python train.py --n_layer=8 --d_model=192 --n_experts=24 --experts_per_token=1 --d_expert=384 --d_shared_expert=0 --activation="swiglu" --moe_layers=[1, 2, 3, 4, 5, 6, 7] --router_score="sigmoid" --normalize_top_k=false --routed_scale=1.0 --balance_loss=0.000112 --balance_bias=true --init_std_router=0.0228 --lr_router=0.00154 --n_head=9 --n_kv_head=1 --head_dim=32 --vocab_size=32768 --norm="rmsnorm" --norm_place="pre" --norm_eps=1e-06 --positions="rope" --rope_base=10000.0 --rope_fraction=1.0 --qk_norm=false --attn_scale=0.177 --tie_embeddings=false --parallel_block=false --init="normal" --init_std_qkv=0.0368 --init_std_o=0.0 --init_std_up=0.0368 --init_std_down=0.0 --optimizer="muon" --lr=0.00898 --lr_mult_o=2.0 --lr_mult_down=2.0 --beta1=0.9 --lr_head=0.0104 --grad_clip=1.0 --warmup_steps=200 --schedule="wsd" --decay_fraction=0.739 --decay_shape="sqrt" --final_lr_fraction=0.0 --batch_tokens=65536 --seq_len=768 --doc_mask=true --train_tokens=305000000 --steps=4654 --dataset="wikipedia_en"
Below are experts of layer 3 (counted from 0) of a mixture-of-experts language model. Rows are named gate (a neuron's input weights, with its number), up (a neuron's input weights, with its number) and show model dimensions 0-191. Each number is 500 + 40 x the weight over its row's rms, rounded and kept within 0 to 999. Numbers have three digits each.
Before each expert's rows: "comes after" lists some tokens at least twice as common just before its tokens as in all text. This comes from a sample of Wikipedia text that the model never trained on. Tokens count by the router's weight.

# expert 3
comes after: " the", " The", ".", " a", " his", "The"
gate32:505479483469470553513419491493414513492444489545566469551527538547498507418492486654566563473474478519501487515554492471536480485487479474403468555487521577455511552486494527499546528440409494526452529504497516442464516557507555493447531488521421499486538498548530525471489517525471519520539541595538552511587462480553457583511571455519533501539518538549526519453464478466526486482508579437453497506487461460478505523468488481587512517539500493575541508477485513550484510518533489559508414478507444520428540531490466553567480511487505529538473524513499504499484504570475440514
up32:504544557508563535447513484446522530517506551605529436500494545424485538480461510526483591427438484468508484549542460456536461551445489519491547572459471491490490576536514423508523503469460468550533548544535488484504502501502538464446484479502495565451544521523544558518538509548517525475536504547459537544493453480558498607538476420491489465442491515558466522483422470451475429489494483510485531455471505498501555514442513517562501414504485528562466470476492518481537411433513454567514525472496432488522504480466417567531461534440486531428574481538516480472468537475516475472

# expert 13
comes after: " |", ",", " and", ";", " to", " a"
gate3:462480466529500455540499500587457473425463500484496497509556538459523506485439557476473447443453520389457460511530448491496434527556512510502520517483543506469507492456438511505459489494461521529489514510448498447505523444476436518562528479496521416518618542522517431542495456472508421547494485462499448540484481509535515445455468511472439540523557510540466460502489436469549542508473501515528546533424450458519557539520584490503496533539553555444495522423452522524475464553531431475519460508486531549409558472452512553493465459552457563472525557494463573462439552526473518483
up3:458500463489470469540480537556413434455476547470495547514522527451476495456484597491399486426476496452478466470606486503442473463529512490463519538531570504450551529422475445479576460440460550515485542466445452504462529509483491513518498389501502434532572537493513465556501471574524501563543530449517492562453462566510500466431474486485476511498551550440507454514467445558497518543416499492482514554421410480488520460484581566451476525512468524441497468407519516526461524498497494505533484512508507546445505462494484523457475461536493525503536520485502558499484507501473506485

# expert 23
comes after: "-", "\n", "==", "|", " •", "==="
gate3:470515569499503469526510449486489533458502370586434467566513549601459543564497533529445514524442446484553552521445481505468473476487560501449498505430482517477461480451524531460495481479491503535478464455464441513455467516584467532464552577458484472521545502428433513493455450551449471499521494526455585529445426463419444490456550465493528486498531535529455508557483474560517565492476514461554475540463517501483496529482519503526474511549522460486476472483537586468445528485529553447495514481425522529478465487467514499458424515508570415450489533478505468523459468484509513448
up3:501538458460371499561570527497559531474504557443486495501508430447564501482544437509474508549569565547496392488561514464495545572502534541454476521512479486499558475530470505534540511504514512457516551554512521505532444468472499464467524474479555478501443511474507501556525515475481487446545556393542504455551549529502550524529507513573499514545379429491516571527457452438473453537476497506477507464551497425497542490517469467508489432513475527529494566504481480531510505484526433505536475476490563529499493524544526539521521554496469551548579427484535480525500511441510432559

# expert 20
comes after: ".", "°", "′", "3", "5", "4"
gate4:484460479524434478504513548482497474484485570532549551486566521516501546496502521504467528499609433543436543495483569490515516501467544516439467525525572455559539481586533479506480510440504475547512443533505516498417504537466471558514512487518472494482525506488582455486482495563538477510446439453514505495486540493512537440571466512509516507504493480553499482496450512501545545503520474481658442518510469445454456513517436529477523533439490438480548437484536578457526503407446493565454486506494500502531581572461542466472529545477521486503513452517540463512486608518573538543
up4:528439502624499488463462464493456485547427557429472499519481515525468501514516490497529523513527524495510456528435483376508492555505502485506496505496469467507502555558487470519494550474537496510482532503513523495432410512477447509411493505613512521491472510510558553532473484519567511508465439440537545606448528559565466532535488490445560487471504490502434547501520473429490484544517579429401531481477506488553495444486460492487468522434510455463507546469459540465545449486509537451525514474491496507490473485504492433556575478507454501488566490527510538430485569580473549526

# expert 15
comes after: "1", "0", "9", "2", "8"
gate3:575461470469517468497468479459454461482581550551472523492429382445461465548497494518443510456457445499525559521443528499585527530519468460534464443538547467527542471560539518483545505477546515520493551576543498478514496515453510558574458514474552518461495537550570478480565545447490505521457521521491531617490449491527531479563578548449494522464483542523521506531551430559493524501510529540472498540447505508516514494504502568549417497425518477526468411552542448473552424439512518515486553501496498473507447519507509474520520477509436510458531455434488518545445472502491460477
up3:505482589432552531504565557542585462520507515465528513539464485487481536555578531544525553480487515513477480550539507574479528425521492505476528548483546465528523511419430485530480478477515466497546554468498533483559533528526509526488421425539482468539471447517500484471461511536510560498522520439453444405496580464491465549507510532485533630540500457481503550460464513448551412506441509501495527495514476486532500510471551484553526483535431485476516474504459514455474504476483503470562448516528491539527496541503456494530571582495447470552415457512561417511546433472533447500

# expert 19
comes after: "'", " of", " in", " to", " for", " with"
gate3:480501498568497468552463453445526479445535565464498480577472504533486545520478521487455484529487492556499516459385494463506445544486530424523417523494541460504600484493492535486505539492533473561457480500526417446556500460501448496514472469520527548533514443498554465491527505489509397531468506477495537518496516465522452535506453482467439516499556493576479548487581504438454470481496525474488463566483507468491431504508513490559623568498445587457578478480500485474561508457569531481453523548502544463507484514536536519558512547543467482457475535530582542563507540517504441550
up3:511440568525531551488527446445542510514519479557528448444549465541500525466508472543501507556496458463503485463534567497471608478470540553517497541466480496541443550473587507457520484587545466575530620487504423512470518503488481540422473515495540431533537515575534537443518414548518521454534441457543537510487472457503555472531472491556510516471511558433499581501508466468458490514543468497538530464524505508526484489488509531479566476516427430470508523447564484558476510501495531446543487516486465515495514500566449518494440482493497442498567413521395484507520542497482514456

# expert 2
comes after: ",", " It", " it", " he", " which", " He"
gate3:407549580495532548485511499492505508491491510460503528491485483473475577524511457556499415531526514517545537514454583474493467476486470528541532479498448491547471461462523463516481487542518541499484487552494476454455455464517527513527456487477472503476470519464466459567557562490403527520467509551541492557513460520510476461503486514436564492594492478542515513502434552521446520446409504508474363489486537513523531497380487553408539508461530552532470532501504489434463461481504480520472416564470429491539577495537444499545527533520487415497490533470570477486507479441466554529
up3:538463509497493516517460445516445550477583497536496497503488516524567476457584498467477469469515515509475431490500435465492582527509485499462463540557546594460549489482418475488559501439464503417574532463512538528504492524520465473475472456510494473499480465498601448499550470489485452518526485501453439442550514469535547500495584515503514418534507520475430463502522450485516492557543511516493550471456461552524503490540513533496490554553407500514461462484475522495500458543441480605482497463451516419508462505523572499508469374449520577431460503512483518469579538524456487520

# expert 18
comes after: " ", " (", "–", " [", " $", "^{("
gate3:481528546448469511483594461513573503533483503459486434525503540488488532478504515500487506571468524528521531490507463515442541527529454561400544466484472453580552486530482577479439476440520519450517488449497506542512484525549553463481419541483542538529551536515457523503512543469445541440501574491509543529501517460486491499473478482514549542500468521542449528498508554581481584491542493436520470462469498470620501507495513549512461458434478537486440520484495531510440449531590532533466510455493545470432445488494433536506495531483455585470570569515473577446485504511584447497
up3:442554462473510565540477442506534438450527525518515528572470503602496512483552478470420539534449507494491546544474492540514501461578536568489484479512462481524513414509568589535532462498506540458512484530535500510479441527589534491529456557500482485507534591464526488525535471471428515430491490498492522660485505495511496531483511500436481578541515483497490470519445512487496460440454484464458449526449511594509459527576495589528492467465427481457564493428477572501498463467480488500484492455516480549487494533496520451497515524559458503478479553471534525468515451466541471541

# expert 9
comes after: "|", " |", ",", " in", " July", " October"
gate3:543429460509511512465530533520463505491471509549447527495535488504462531534506575461449605482483486500597447561478422470561487530488505476520515458526473525509456453547443615450504515498567524481540499506477497521518461492536510515431444540444547548489590544535467553504499447546582510545430467508461511582530477521531559531482550528512506525446461480471536468494527468506453527471450543495478473535534511473490494509529498471397484512430536482412491524528484474481492569550507470505490529450524525554547555490572549585437458532501534462528463476560567474454480505559496516463
up3:428468507502529508466556511514500513499491465470478466469532479530462479529535521403498535485565577506521446458485383440493462543467498518551481542439503534559493420532425594459562503491540457460505467586536555565541379512560450522524457509411509489529526532594512564444478465484497443467421486488521474538579488487472498523543538444538522510429502493509528483517544497504538560452544508511483528525533552529478474482539472483520523507433540492511520443557478508478530560511481484475485483505497474528525517476540552482439494508528503530492479536592518490457521511527447569559

# expert 17
comes after: " was", " to", " he", " and", " were", " He"
gate6:457550551519513526476530579522502450392489525552483520538469537544494499570494483443492525473486562458538610457472545461548530505495489536474507494529526502514521407504494500477450496536552567532474451496440528515583537503561475546490454467517509478502521538492491488553465445455438536486479508495422565493508477487500534465535537488471541494559470533466555503535559493489485523533491502486632450484408485467535438498533416560492486516494484523492486482507559507542514514433489476532498512527577467515478503405486462518470446549473608434516537438468495507507418503438481450500
up6:487426410459489496578509404487488522507496485527533455486605472485482463458469548520468517504458436572500457547495525517485511534512517492507569548461403499512462555427502512470493454484432480446542552523566541478492376507453485475467518458522483558530528467478470495484439542457481512512448507489511428525475557537482481539453474538478534508488518475577488496537457485521477467448543511507497545539501571576501605490510615501566531536520527475544490489499450464424480496516513464517463492441460531444500497501464537492438563507502426477469480576486498512511522499560548521484